config.toml
d_model = 160
router_score = "softmax"
normalize_top_k = false
balance_loss = 0.00254
n_kv_head = 2
positions = "learned"
init_std_o = 0.0084
grad_clip = 0.5
schedule = "wsd"
doc_mask = false
Below are experts of layer 7 (counted from 0) of a mixture-of-experts language model. Rows are named router (the router's row for the expert), up (a neuron's input weights, with its number), down (a neuron's output weights, with its number) and show model dimensions 0-159. Each number is 128 + 32 x the weight over its row's rms, rounded and kept within 0 to 255.
After each expert's rows: "comes before" lists some tokens at least twice as common just after its tokens as in all text; "mostly gets" lists some tokens that are sent to it at least half of the time. This comes from a sample of Wikipedia text that the model never trained on. Tokens count by the router's weight.

# expert 112
router [118 126 166 169  75  92 136 152 136 170 150 132 178  92 132 133 105 106  89  82 106  70  90 167 109  85  72  88 130 162 101 165 117 120 166 146 143 110 108 161  98 157  92 108 119 156 138  94  62 159 105 186 168 118 116 156 114 160  98 143 199 140 116 131  78 172 147 134  95 135 155 154 174 148 146 114 147 181 115 163 141 129 109  73 136 120 142 115 111 120 142 153 132 191  98 120  98 107  79 117 146  77  90  79  72 113 152 123  92  72 100  78  94 157 153 158 154  83 141 168 118 106 157 188 114 110 115 102  78 151  79 108  79 138 146 212 126 156 151 122 129 157 169 141 154 163 131  76 152 109  94 183 113 149 132 108  99 100 182 168]
up0 [ 69 126 132  88 148 140 157  93 102 110  78 121 239  64 111 135 140 153 146 103 139 125 121 102  84  92 135 104 173 111 189 129 124 114 145 120 187 130  97 144 184 194 108  92 122 120 123 150 154  73 140 104 111 131  23 133 136 131  96 146 113 151 151 107  90 158 151 159 132 126 124 127 112 130  91  89 188 127  87 118 122 166 140 176 139 123 104 153 142 139  72 102 131 150 148 141 165  93 147  81 123  83 125 147 110 115 131  73 119 124 124 112 180 152 137 109 170  75 133 175 165  66 187 141 127 132 167 178 117 154 160 144 152 108 124 128 137 106 193 184  99 101 140 150  66  94 125 171  96  86 172 110 140 110 132 141 121 203 111 137]
down0 [131 121 159 122 131 136 103 118 139 114 145 198 134 184 169  80 117 116 134 134  75 118 192 122  92 121  94 142  75 112  99 135 147 146  55 101 136 195 170 171 161 117 128 115 150 147 122 180 177 115  84 108 138 112 181 116 117  69  84 155 139  89 105  67 150  79 184 106 180  84 181 105 135 131 169 109  72 128 114 145 152 114 147 116 110 132 116 119 106 168 109 103 118  78 110 122 127 137 174 165 118 156 150 135 137 147 124 140 109 132 204 132 102 103 115 133 143 139 198 174 102 138 117  99 163 130 122 125  79 150 154 123  89 136 163  69 135 139 120 106 226  97  86 122 136  95  71 133  99 128 140 134  67 122 142 117 205 113 122 194]
comes before: " the", " a", " his", " its", " their", " an"
mostly gets: " to", " for", " during", " under", " on", " after"

# expert 113
router [ 89 141 136 153 125  97 124 151  86 133 105 121 144 105 139 148 115 116  81 132  56  79 100 174  87  96 120  98 146 147 102 141  99 106 160 192 132 129 143 124  81 136  84 108  89 164 142 128  94 140 139 148 117  82 116 110 147 183 154 153 151 167 147  87  95 162 151 148 104 124 170 159 221 131 143  90 156 186 118 152 116 109  96 111 141  88 174  89 102  85 163 158 147 173 118 109 164 108 133 122 153 113 135  95 120 115 140  63 101 104 121 110  86 125 198 158 164  72 111 169 135  88 134 164 166  81  79  98  96 173 119 125  86 190 117 123  47 186 152 113 161 118 170 156 159 122 106 101 145  65  94 167  93 161 163  82 111 103 131 162]
up0 [148 154 118  75 159 123 129 139 117 150 137 115  84 125 100 127 143 146 166 145 115 137 156 181 146 100 118 136  62 151 130 141 141 107  52 120 131  56 158 129 124 164  72 193  75 110  91 100 108 150 102 135 133 171  70 112 161  49 142 116 129 175 150 145  83 177 172  54 167 143 108 125 127 116  96 162 104 150 145 134 137 129  96 144  85 168 114 111 177 133 128 150 100 126 162 147 124 153 187  73 163 102  89 188  75 133 102 133 133 206 128 165 156 106 150 105 103 110 107 160  96  69  92 115  40 145 108 171 186  93 152 141 124 119 148 130 114 154 121  85 132 150 136 127 148 137  78 120 132  82 119  71 120 149 115 167 125 192 108 108]
down0 [146 101 157 172  76  99 189 160 135  93 145 187 104 149 147 142 122 184  49  96 169  96 129 113 150 107 119 114  94 151 144 114 165 130 182  77  85 145 108 193 103 154 138 131 165 143 124  80  99 111 109 129 103 178 158 154  98 157 125 132 165 145 153 106 157 165 136 159  74 151 110 146 111 135 107  64 118 134 154 176  98 170 120 135 134 130  67 129  80 159 108 107  69 150  94 137 104  90  58 145 155 105  98 181 115 121 138 153 142 114  89  91 118 147 115 162 131 160 163 111  94 115 134 120 102 166 101 127 103 112 104  27 135 101 117 134 207 143 156 158 134 132 171 143 129 158 200 150 135 135 102 188 161 167 113 112  75  90 105 151]
comes before: " ", "|", " —", "itt", "20", " \""
mostly gets: " MPC", "″W", " p"

# expert 102
router [107 166 108 195 107  82 114 140 140 174 184 113 134 110 140 170  54 122 108  35 119 107  81 146  90  93  73  83 139 143 126 150 138  83 173 140 142 122 123 155  83 141 120 101 108 145 136 133 129 163 133 180 181 109 112 160 128 176  91 116 190 155 125 153  85 184 156 139 133 133 144 117 190 141 156 108 160 170 105 140 150 106 139  80 137 123 162  99 118 109 115 167 152 154  69 102 135  80 110 113 168  78 131  98 108 107 143  99 101  87 111  79  94 116 149 162 150  97 132 151 137  88 152 158 157 116 111  92  64 141  84  97 123 106 186 181 128 159 136 131 122 132 209 140 186 121 113  96 124  96 115 157  88 131 167  96  70  90 180 133]
up0 [117 154 136 122 104 137  85 152  67 128 147 167 161 128 144  90 137  99 102  55 182 138 141 131 224 189 141 135 144 113 163 148  47  92 153 116 170 129 139 170 186 107  94 137  70  81 133 109 105  83  94  91 127  76  85 138 160 123 116 162 151 132 152 146 147 106 103 126 144 130 137 117 127  95 112 140 142 193 116 140 122 117 123 111 125 131 105 150 153  94 133 118 133  93 104  93 109  81 142 111  94 141 141 150  13 100 158 161  95  47 151  94 162 191 119 106 162 125 166 100 106  98 124 156 183 120 137 169 143 131 123 174 151 102 149 173 132 117 159 158  86 108 145 163 148  79 122 108 129 140 199 158 152 128 116 136 171  72 123  89]
down0 [130  46 130 112 127 141 120 143 117 155  86 201 185 132 102 135 216 156 113 112 125 144 174 151 127  83 145 159 124 197  93  99 128 115 138 120  98 173 176 145 117 157 116 134 146  91 135 101 185 120 134 145  65 171 106 149  83 138 117 124 111 156 100 197 113 104 146 166 161 124 110 189 152  84 147  89 120  89 144 119  67 169 138 179  92 148 143 122 111  88 147 140 119 145  55 106 136 140  65 116 113  91 109 144 101 174 139 122 129 156 135  97  72 129 169 107 180 122 175  95 194  96 106 169 106 154  86 104 139 166 138 117  90 139 111 138  99 106  81 111 157 107  91 155 128 157 108  92 148 145  84 151 195 158  79  88 102 137 113 146]
comes before: " the", " as", " a", " be", " his", " c"
mostly gets: " other", " known", " there", " same", " many", " some"

# expert 1
router [ 91 116 176 162 119  71 103 148 139 156 116  84 152  94 151 156 104 128  76  86  74  89 144 153  86  76  99  62 143 163 100 130  82 105 141 178 182 131 106 147 105 141  64 112  67 167 143 116 110 133 160 168 147  92 115 153 179 165 111 175 165 171  85 146  59 166 146 113 100  60 140 135 188 125 144  76 167 143 115 125 109 127 131  88 176 135 169 104 150  84 154 137 163 138 147  81  94 149 104 112 165  72 123 150 140 102 138 112 132 105  63 111 134 129 136 142 143  53 144 181 170 118 126 141 137  92 107 108  94 175 111 106 157 153 128 149  74 142 143 110 149 148 155 145 166 118  66  83 157 128  98 155 102 112 168  94 107  95 155 144]
up0 [ 71 132 175 157 135 121 121 139 128 176 128 108 160 120 131 120  70  91 137 119 175 104 142 177 116  94 131 146 131 101 161 104 152  67 101 112 172 115  71 132 129 156 154 111 121 134 160 110 161 111  83 110 154 170  75 164 154 171  69 105 108 143 186 152 165 125 129 138 123 148 184 109 163 160 102 154 177 117  95 140 134 113  93  96 147  88  68 157 170 107  86 165 173 137  99  88  52 103 162 141 108 120 127 123 109 105 112 142 146  94 170 120  54 133 155 106 152 151 146 147 175 115 131 153 105 171 144 103  80 214 107  83 138 202 106 171 138 107 128 128 194  69 105 120 106 127 105  80 155 103 122 186 101 143 128 155 133 160 190  93]
down0 [135 114  81  94 133 148 106 105 137 175 145 183  75 153 147 134 180 136 143 163  96 170 118 148 144 123 118 125 142 120 114 130 146 148 156 119 153 125 142 162  68 109 158 147 147 100 158 153 192 126 166 161 149 175 113  76 155 150  75 149  66 150 127 117 192 133  55 119 204 130  84 114 118 167 116 118  97 187 147  64 147 134 107  65 160  69 128  84 170 171 105 164  78 120 105 143 212 172 185  60 116 105 124  95 142  91 126 107 147  91 110  93 170 128  84 120  85 109 170 112 132 114 129 133 122 133 136 182 146  85 105 114 132  78 183  61 113 169 111 135 129 154 151  92 122 110 107 111 119 161 145  82 125 103  95 135 130 154 133 151]
comes before: ".", ",", "–", " |", "th", "0"
mostly gets: "6", "8", "5", "7", "4", "9"

# expert 46
router [103 144 164 135 109 101 147 119 117 174 190 125 113 128 169 185  94 128  93  88  82  64 111 158 109 114  95  88 160 149  93 156 102 101 145 157 162 180 122 162  67 140  47 117 124 119 148 132  95 175 127 183 168  86 129 151 130 157 105 191 158 160 128  74  62 194 141 122 104 107 172 141 181 159 124 115 165 139 156 171 140  80 135  66 178 129 134 120  92  86  92 123 150 157  85  70 140 129  94 120 148  86  90  89 142 104 163 127 135  72 125 108 132 162 154 129 122  74 175 161 195 110 160 167 153 123 105 141  59 151 108 113  88 147 154 154 109 116 128 103 151  96 141 141 162 141 112  74 125 106 104 137  92 131 143 100  98 100 140 154]
up0 [ 91 115 124 132  95  85 160 118 150 145 160 105 132 141  55 151 124 158 157  84  89 139 195 116  56  99 119 127  89 157 133 166 134 132 149  92 162 143 150 152 133 162  78 173 113 144 161 166 137 138 163  59 105 140 160 119 144  87 144 151 143 155 123 131 114 157 160 154 160 108 135 149 141 189 148 179 146 148 161 119 121  41  88 172 105 153 129 148 150  98 121 131 138  75  84  97 127 127  87 159  91 124 195 116  61  56 110 118 126 119  67 151 178 133 115  96 125  72 122 116 145 125 121 165 117 108 184 139 203 125 117  79 156 142 161 176 154 138 159 108 148 109 117 104 144  59 147 129 160  97 117  67 177 155 167 126 137 110  67 115]
down0 [136 161  91 136 131 132 145 137 147 151 117 211 180 161 150 116 150 108 109 117 184 149 105 177 150 111 146 139 184 140 107 158 144 148 178 115 106 161 128  79 120 165 189 145 149 124  88 161 117 106  98 151 134 131  87 153 186 120 104 147 130 118 153 131 197 111  89 173 103 147 146 130 164  54 159 148  67 124 157 130 165  81 172 135 152  87 129  95 122 146 105  78 151 123 119 101 103 178  90 106 126 127  91  93  76 144 113 147 100 109 100 119  29 198 125  88 122 136 114  72 127 128 108 147  49 131 154 123  95  91 141 122 175 158  81 148 147 100 115  76  63 151 161 143 114 159 148 126 101  94 161 147 171  99 147 160 115  89 166  80]
comes before: " and", " The", "-", " He", " but", " In"
mostly gets: ").", "\",", ");", "\".", ".\"", "\""

# expert 92
router [107 181 138 152 114  91  93 138  77 137 176 134 114 132 179 120 122 135 114  53  68  89 109 142 117 111  62  87 172 159 146 120  79  99 115 166 158 160  88 158 115 107 128 145 133 155 177 135 129 185 174 184 162  97  91 169 161 171 106 139 183 102  78 109 105 169 112  88  64 131 156 142 127 108 136 103 138 181  89 144 151  72  89  99 151 136 156 114 143 139 136 129 134 175 138  84 135 106  79 106 138  78 117 124 107 116 175  99  99 147 141  63 107 144 118 153 132  93 136 195 103  58 155 163 138  86 102 111 115 143 114  90 108 165 163 157 123 114 179 125 171 136 164 131 162  95 103  91 129 113 105 203  94 134 130  70 103 104 130 176]
up0 [ 80  94 116 155 148 109 128 158 125 151 152 160 191 167  88 168 138  64 144 132 106  73  50 192 119 116 126 121 176 110 107 166 101 102  86 149  99 117 157 123 103 161 171  90 129  80  85  89 143 136 147 137 140 135  91 139 169 151 119 124 108 128 205 167 119 182  92 130 178 121 167 120 137  75  91 113 170 174  91 132 153 143 129 108 124 136  83 177 152 140  97 125 124 116 129 188  97  75  55 127 130 179  94  65 129 106  43 148  94  96 130 124 106 107 110 119 146 109 121 153 162  93  84 124  91 130 193  87 144 114 148 150 119 112 136 131 141 121 173 140 201 152  94 114 127 149 111 142  90 128 135  69 133  86 149 191 142 153 138 117]
down0 [149  92 172 140 122 118  91  74 104  83 107 156 107  78 116 132 127  60 190 146 134 133 121 130 161 182  88  76 150 107 167  52 141 137  80 106 125 137 138 188  75 121 114 173 125 148 139 103 181 113  80 123 131 128 138 136  84 116 113 107 175 113 143  98 107 114 166 136 165 104 110 157 141 128 111 118  88 201 120  89 143 126 153  63 108 152 101 155 107 123 137  84 130 154 125 122 125 139 162 104 107  94 173 175 114 159 182 143 141 164 109 158 103 143 133 112 158 107 193 120  61 134 199 152 171 140 174 122 137 118 155 138  24 120 102  90 139  70 121 164 118 153 115 174 127 113 158 123 128 216 148 144  90 112 147 138  82 117 167 101]
comes before: ",", " and", "\n", " (", " of", "\n\n"
mostly gets: " politician", " footballer", "present", "ician", " player", " econom"

# expert 23
router [ 99 125 161 124 105 118 138 161 105 156 147 103 110 111 157 146 126 147 138 107  64  75 110 179 144 108  66 108 106 151  89 117  92  77 117 165 169 149  87 128  81 133 122 139 109 163 185 125 154 176 155 198 138  69  97 157 158 172 104 147 145 191  70 117 100 185 121 117 103 128 142 157 132 140 129  63 184 158  97 148 115 120 122 104 144 115 148  79 118 117  71 117 143 151 108  84 107 121 122  66 161 147 148 113 117  92 193  68 141 133 115  80  99 166 136 181 116  95 155 165  92  96 157 157 160  78 117  99 115 141 140 111 103 123 164 152  78 107 186 149 145 175 208 150 147 114 103  78 124 104  75 156 113 134 117 116 135  96 150 196]
up0 [125 138 140 141  80 153 109 141 153 133 141 142 144  77 174 129 180 126 130  84  67 189 104 171  50 163 151 129 171 133 177  92 174 142 110 118 126 113 160 164 167 128  88 157 124 164  88 122 133 189 124 193 100 142  76 108  75  90 137 159 151 182 178 101 130 136 108  90 152 147 114 132  87 127 171 156 136 134 164 108 148 126 128 131  82 106 206 134 102 148 183 125 186 116  88 137  97 141 156 158  94 147 108  84 123  75 170  97 108 111 138 127 137 134 157 115 168 118 129 179  84 105 102 122 105 146 178 179  95 109 147 146 116 172 120 138 157 121 126 147  83 126 169 151 134 161 144  93 178  79  89 147 109  70 112  62  73  90  76 121]
down0 [ 87  92  41 173 121  79 118 166  92 152 123 136  66 145 142  82 129  95 110 119 139 148 110 102 147 128 136 128 192 165 133 144  97 127 139 153  86 101 139 131 165 203 114  97 111 185 113  99  96 140 147 109 171 123 106 137 163 206 157  82 114  96 116 181 132 132 150 143 106 122 148 147 130 117 113 184 142  72 185 222  99 122 179 103 102 117  80 124 185  95 107 101 132 114 145  86 135  86  62 145  80 112 142 165 128 135 143 142 160 137 128 141 117 132 101 168 127 107  80 102 119 122 172 152 118 157 104 167 200 178 155 127 117 151  85 125 167 128  81  92 137  91 130 129 162 105 115 114  98 128 169  85  86 145 188 133 136 148 194 113]
comes before: ",", " (", "\n", " and", "-up", "'"
mostly gets: "board", "outh", "ling", "ming", " York", "-in"

# expert 93
router [ 75 128 132 147 138 106 159 151 124 146 128 125 158 114 133 147  99 154 123 109  53  66 115 151  87  56 124 134 142 141 125 184  82 117 181 192 139 125 115 166 115 154  95 124  88 115 170  69  95 135 132 168 170  94  89 152 128 144 116 137 162 169 140  68  74 184 154 110 133  80 183 135 164 133 135  75 159 198 123 168 128 135 136 112 156 121 150  95  94  96 139 147 144 170 133  73 118 154  83 123 168  82 102  83 115 107 145 151  70 106  91  77 115 132 177 157 163  99 142 179 125  73 164 156 137  93  88 143  93 169 136  91  85 138 137 151  79 138 120 130 154  87 149 147 151 126  95  97 163 104  78 160  48 161 149 112 112 125 134 154]
up0 [124 135 134 156 146 190 130 124 117  77 147 139 105 128 157 138 157 164  45 150 132 144 141 107 102 186 140 140 133 146 129 125  62 198 160  85 107 103 149  31 120 104 161 111  82 107 147 104 153 132 104 121  94  78 103  91 185 138 170  90 117 128 109 160  98 140 107  95 148 124 139 128 140 137 132 102 122 134 127 144 116 137 129 142 174  65  83 176 157 165 127  94  97 203 100 133 123 112  99 127 183 161 155 157 180  81 119 184 129 158  77 183 122 136 183 159 181 110  94  78 123 152 122  93  83  57 127  78 171 104 152 147 157 141 152 139 107 150 177  59  86 175 148 121 150 101 102 131 148 134  96 100 128 134 122  91  81 109 132 132]
down0 [149 104 114 110 119 123 127 107 149  89 180  80 110 116 142 132 172 163 142 122 117 206 175 152 241  54 101 128 153 104  82 143 118  78 115 136 166 105 201 103 133 143  97 156 132 158 139 121 124  99 108  99 119 164  98 141 112 137 109  90 132 190 136 168  89  75  97 183  92 133  88 122 158 153 106 140 161 107 127 115 145  87  87 134 103 202 108 133 138 119 153 119 142 146 159 131 119 211 142  82 148  64 162 119 189 120 150 122 142 140 128  83  96 125  93  83 143 111 123 169 120 138 100 102  93 100 114  96 117 146 180 108 211 115 110 108  81 141 106 132  95 124 125 106 155 147  99 154 127 103 118 134 138  83 145 137  65 175  69 164]
comes before: " ", " \"", " Candidate", " Republican", " Lab", " Liber"
mostly gets: "  ", " Candidate", "|", " Conserv", " -", "--"

# expert 62
router [118 138 162 146 108  95 122 144 115 173 136 103 111  91 150 156 144 134  90 101  51 121 120 143  87  94  96 103 193 149 119 116  96 109 147 155 153 130 137 140  62 148  51 107 104 171 155 140 124 149 155 189 110 116 125 134 170 151 128 201 146 187 120  98  90 189 149 102 101 119 168 130 190 156 152 112 133 169 114 133 156  69 116  73 183 107 177  86 110  99 143 138 167 185 132  88 122 127 148  65 176 136  90 138 102  97 125 158 162 130  50  94  80 113 150 134 163 108 139 155  78 101 160 160 136  83 103 113  53 154 140 118 134 190 137 133 106 148 126 130 108 136 190 149 175 107  92  67 137 134 113 133 103 131 153 106 102  93 146 159]
up0 [116 139 130 112 118 143 152 143  99  70 119  98 109 177 176 171 173 123 131 127  64 133 130 129 142  70 171 112  90 136 161 138  35 153 114 139 201 132 109 123  93 133 117  94 221 115 138 136 110 129 123 191 113 147  90 149 111 124 146 142 128 177 103 125 121 150 151 167 154 132 142 113 159  78 135 146 146 165 140 129 133  69 179 178 124 103 147 116  24 116 138 115 128 172 138 103 132  59 126 126  99 113 139 109  73 133 201 102 104 134 136 115 194 164 108 157 160  69 130 149  85  87 113 121 123 104 139 108 185 112 101 148 118 122 148 183 139 155 135  89 115 180 146 103 118 155 155 138 107  93 154 156 166 145 136  94 116 163 104 218]
down0 [136 170 153 126 145 160 129 152 142  81 153 151 162  87 153  73 100 164 163 151 143 168 139 175 116 127 133 111  83 203 117 122 127 112 186 102 128 151 141 187 126 150  70 116  99 126 139 111 155 145 109 112 125  74 116 126 144 102  66  29 129 132 110 148 120 120 145  62 110 131 116 171 124 173 106 109 133 114 127 145 180 207 129 105 102 125  91  95 144 133 185  85 139  26 128 176 131 158 190 150 136  90 177 107 162 182  87  46  83  95 105 145 100 124 127 142 110 131 149 108 178 142 129 112 121 116  40 116 128 133 130 146 105 104 177 163 120 145 134 134 112 142 132 105 143 131 133 145 159 130 125  78 111 173 153  71 157 129  91 116]
comes before: "–", ",", "08", "10", "09", "07"
mostly gets: " ann", "20", "19", "07", "06", "е"

# expert 74
router [ 90 146 121 142 120 100 117 147 118 176 126  70 183 114 157 130 117 153  71  62  84  78 107 155 110 110  97  47 142 140 125 185 125 121 137 141 176 151  86 154 103 150 104 119  81 173 165 109 133 142 162 160 158 117  85 162 186 160  96 162 188 148 100 149  64 148 174 108  80  90 183 131 167 135 138 114 171 176 127 163  98 104 100  81 154 101 129 137 129 101  73 117 176 119 127 105 133 123 102 120 151 112  86 145 137  78 126 160 121 118  88  83  84 104 125 125 159 112 134 193 136 103 176 160 134 127  93 123  60 192 119  87 148 161 147 189 107 120 133 106 111 113 131 148 149 109  57  82 142 122 107 148  83 135 186 105 108 101 164 142]
up5 [ 99 135 132  89 124 123  87 134  74 142  94 113 151  91 138 175 177 118  67  67 120 123  74 109 123 156 105 150 123 144 164 168 121  65  56 132 149 155  40 133 169 138 127 101 116 133 104  91 143 113 156 142 182 147 115 139 141 135 133 112 222 107 115 153 108 109 139  92 136 128  74 134 132 170 190 141 101 123 110 146 160 125  66  91 110 125 130 142 135  91 170 134 124 211 100  75  84  91 128 120 118 140 164 104  88 148 113  92 153  95 162 147 106 128 200 141 171 179 148 193  81 119 168 121 171 158  82  87 125 125  75  90 145 115 119 181 108 133 113 132  95 114  99 144 133 120 117 190 147 132 144 101 172 164 144 121 147 174 147 165]
down5 [163 114 159  98 171 146 139  75  83 159 164 124 167 126 151  65 142 164 175 109  88 126 159 125 150  88 174 154 139 138 142 162 138 163 148  93  86 147 157 165 106 100 122 100 100 112 177 153  87  92 107 167 113 128 161  60 172 141 163  69 156 109  98 123 133 135 100 175 130 134 171  44 146 115 105 175 151 134 150 181 193 154 124 160 111 112 127 123 122 111  79  86  73 129 105 118 136 115  38 101 118 184 137  96 124 202 119 120 108 121 177  68 158 153  93 116 137 126 129 130 120 122  94 134  54  96 155 134 155 193 129 115 134 157 131 115 126  83 148 109 138  84 143 151 142 108 137 107 132 126 130 143 208  98 157 127 111  69  83 160]
comes before: "19", "18", "20", "08", ",", "17"
mostly gets: "19", "born", "20", "18", " Died"

# expert 108
router [ 88 149 141 116  77 140  84 137  93 186 154 100 180 125 125 166  80  97  95  90 103  89 111 203  99  78 119  68 153 161  84 195 111  87 164 159 174 155  90 179  98 171 119 116  87 114 107  86  70 166 116 144 149 126  93 187 151 178 105 171 151 179 135 111 104 178 151 109 125  73 172 147 178 134 150  97 165 154 135 123 135 123 111  54 185 120 147 122 106 102 117 123 110 125 121 135 143 115 143 118 155  72  75  95 143 114 127 130  81 108  63 118 101 153 153 160 136  93 143 165 132 136 107 153  95  89  81 123 124 166 117 121  71 161 150 149  88 167 156  84 131 112 139 161 157 105  98 157 131 100  84 159  78 155 131 134 129 132 134 169]
up0 [138 116 128 164 126  72  89 123 147  88 147 124  96 144 133 105 124 114 180 167 134 120 126 186  88 126 120 106 131 134 103  75 134 147 179 174 118 120  77 169 103 111 131 177 164 120 125  81 128 173 188 110 122 108 113 140 106 106  86 221 110 128 107 116 140  74 131 144 123 126  51 159 220 137 139 127 168 110 104 145 127 101  70 106  64 130 148 148 111 174 126 127 135 160  80 127  61 140 128 112 155 111  96 127 176  91 158 132 115  73 160 128 181 127  90 177  88 111 195 105 146 135 157 127 146 100 132 164  80  79 104 132  94 181 196 140 126  66 120 153 138 143 139  78 154 146 107 135 168 161  80  95 107 124  87 155 112 142 170 143]
down0 [112 147 133 140  83 128 117  97 129 167 148  84 206 157 157 197 129 148 105  66 130 147 113 136  83 169 139 137 160 139 100 112  61  97 123 135 112 184 107  62 111 163 110 124  80 175 131 152 136  79 135 110 148 184 128  96 123 129 141 121 105 143 143 112  86  97 147 116 113 129 166 160  90 164 174 199  99 155 155 158 161 189 165 129 114 127 157 129 154  79  99 130  71 128  72 183 175 137 133  80 172 120 163 129 136  90  94 156  92 146 149  90  84 121 103 164  89 100 192 183 100 155  81 163 105 120 122 142 136 142 131 137 157 138  84  99 173 114  65 127 158 111 148 198 136 124 118  68  92  86 128 127 104 154 108 149 121 135 102 182]
comes before: "5", "8", "7", " |", "6", "4"
mostly gets: " Website", ".", "ource", "otes", "°", " ."

# expert 3
router [107 149 139 126 118 113 139 175  95 129 198  78 117 120 167  92  93 110 120 106  91  89 103 130 110 102  72  83 152 175 103 155 121 115 116 145 153 178  94 167  74 115 113 130 109 183 173 134 154 183 151 179 128  93  77 150 126 146  90 155 166 125 108 148 122 168 163  48  93 133 137 153 165 137 140  57 180 146  84 166 133  85  86  91 186 132 129  90  78 143 112 188 151 203 123 111 148 141 117 118 165 133 128 124 121 112 151 112 109  89  75  98 133 153 141 192 132 139 160 188 139  84 167 140 145  82  90 121 111 123 114 101  98 166 127 133  63 113 137 113 135 149 159 119 172 132 117 100 157  79  70 136  83 132 161  87 114 130 120 189]
up6 [103 166 125 123 105 168 147  91 105 114 102  36 138 139 205 127  87 103 140 159  88 152 129 113 124 128 159 129  96 115 153 151  77 162 140 171  89  86 155 163  76 101 122 126 179 116 161 119 154 124 150 111 150 108 121 171 153 200 215 131 113 134 104 149 147 148 106 153 126 148 127 112 144  55 112 106 141 101  83 118 140 182 128 140 134 148 114  58  45 139 154  91 180 129 126  99 108 104 125 165  94 101 162  85  81 105 132 111  96 173 130  78 120 162 125 158  98 146 166 133 152 102 153 211 183  83 184 130 139 108 132 138 181  66  90 156 173 170 114 122 139 148 133 123 128  84 108  92 120 150 117 110 106 133 125 155 136 104  65 114]
down6 [128 159 143 118 148  58 154  92 139 127 109 200  98  71 116 176 125 113 144  73 136 126 140 147 141  94 127  54 126 128 138  95 187 132 143  40 179 150 129 135 134 133 128  86 128  98 142 129 160 122 154 138 137 158 102  85  91 124 128  68 135 133 174 140 116 142 128 102 160 133  91 145 155 114  92 110 109 166 179 115 127 125 164 113 159  98 114 162 129 141 104 166 198 107 175 152 125 141 207  97 162 150 165 134 109 127 120 166 115 126 116 141 137  49 103 125 174 107 142 139 123 128  87 139 121 105 113 124  89  99 189 154 112 147 148  79 156  76  84  85  24 163 103  87  87 182 171 165 116 149  78 114 141 139  94 118 194 143 130 145]
comes before: ",", " (", "'s", "\n", " B", "a"
mostly gets: "bert", "berg", "son", " James", "ham", " Charles"

# expert 83
router [100 142 166 149 126 121  66 159 119 178 183 117 156 106 144 129  87 119 108  86 107 108  84 172 126 120  81  79 186 142  66 136 111 103 163 156 184 196 116 209  89 147  70 112 116 144 121 118 102 153 154 158 123 120 111 178 126 154 121 150 121 148 115  87  74 195 120 132 122  93 168 138 209 148 123 118 189 160 134 160 128  96 132  61 180 125 129  95 106  63 125 130 162 172 105  80 168 105  99 113 165  99  92  97 134 102 164 128 125  99 127 102 130 118 136 154 135 104 159 184 155 123 143 162 123  89  54 111 118 162  75 143  70 152 139 152  70 139 134 105 147 112 127 131 154  98 103 104 139 108  91 176  80 135 162 113 108 134 139 155]
up0 [125 124 131 106  73 137 198  75 125 100 170 116 115 115 134 162 131 159  93  86 119  95  57 139 101 117 140 108 156 162 135  95 140 161 153 139 133 178 135  90  90 117 113 111 107 139 166 150 136 144 165 133 145 138 125 149 136 137 107 152 116 167 121 142  93 143 152 140 116 144 112 131  50 143 101 103 135 143 126 195 100  80 125 125  85  87 130 130 126 107  33 122  69 141 143 116 160  94  68 140 125 157 161 120  66  97 150  95 131 159 142  67 175  94 110 139 150 101 101 232 200 107 150 150  96 191 136 165 198 140 112 116 113  91  97 111 203 162 112 156 119 114 134 123 130 126 137  78 122  87 107  68 156 174 156  82 136 129 122 179]
down0 [194 128 136 123 121  95 163 136 127 134 107 255 128 154 139 123 154 162 143 149 183 109 140 106 150 134  46 140 133 133 139 157 122  80 129 161  96 148 102 156 127 136 106 144 133 132 141 108 158 132  98 123  91 163 154 136   8 105  88 153 112 117 144 107 157 192 167 126  97 131 101 193 128 125 104 113 108  72  76 110 137 131 155 114 102 120 120 101  87 159 194 125 116 138  88 124 118 147 134 115  72 105 106 132  86 153 160 100 138  74  73 108 130 175 182 153  83 139 145  85 117 108 153 123 127 124 137 154  85 116 145 114  63 126 117 104 169 130 143 147 141  90 156 153 172 156 158 127  87 139  78 157  82  75 127 174 131 177 139 164]
comes before: " The", "-", " He", " In", " It", " This"
mostly gets: ").", ".\n", ".", ".\"", "\".", ".)"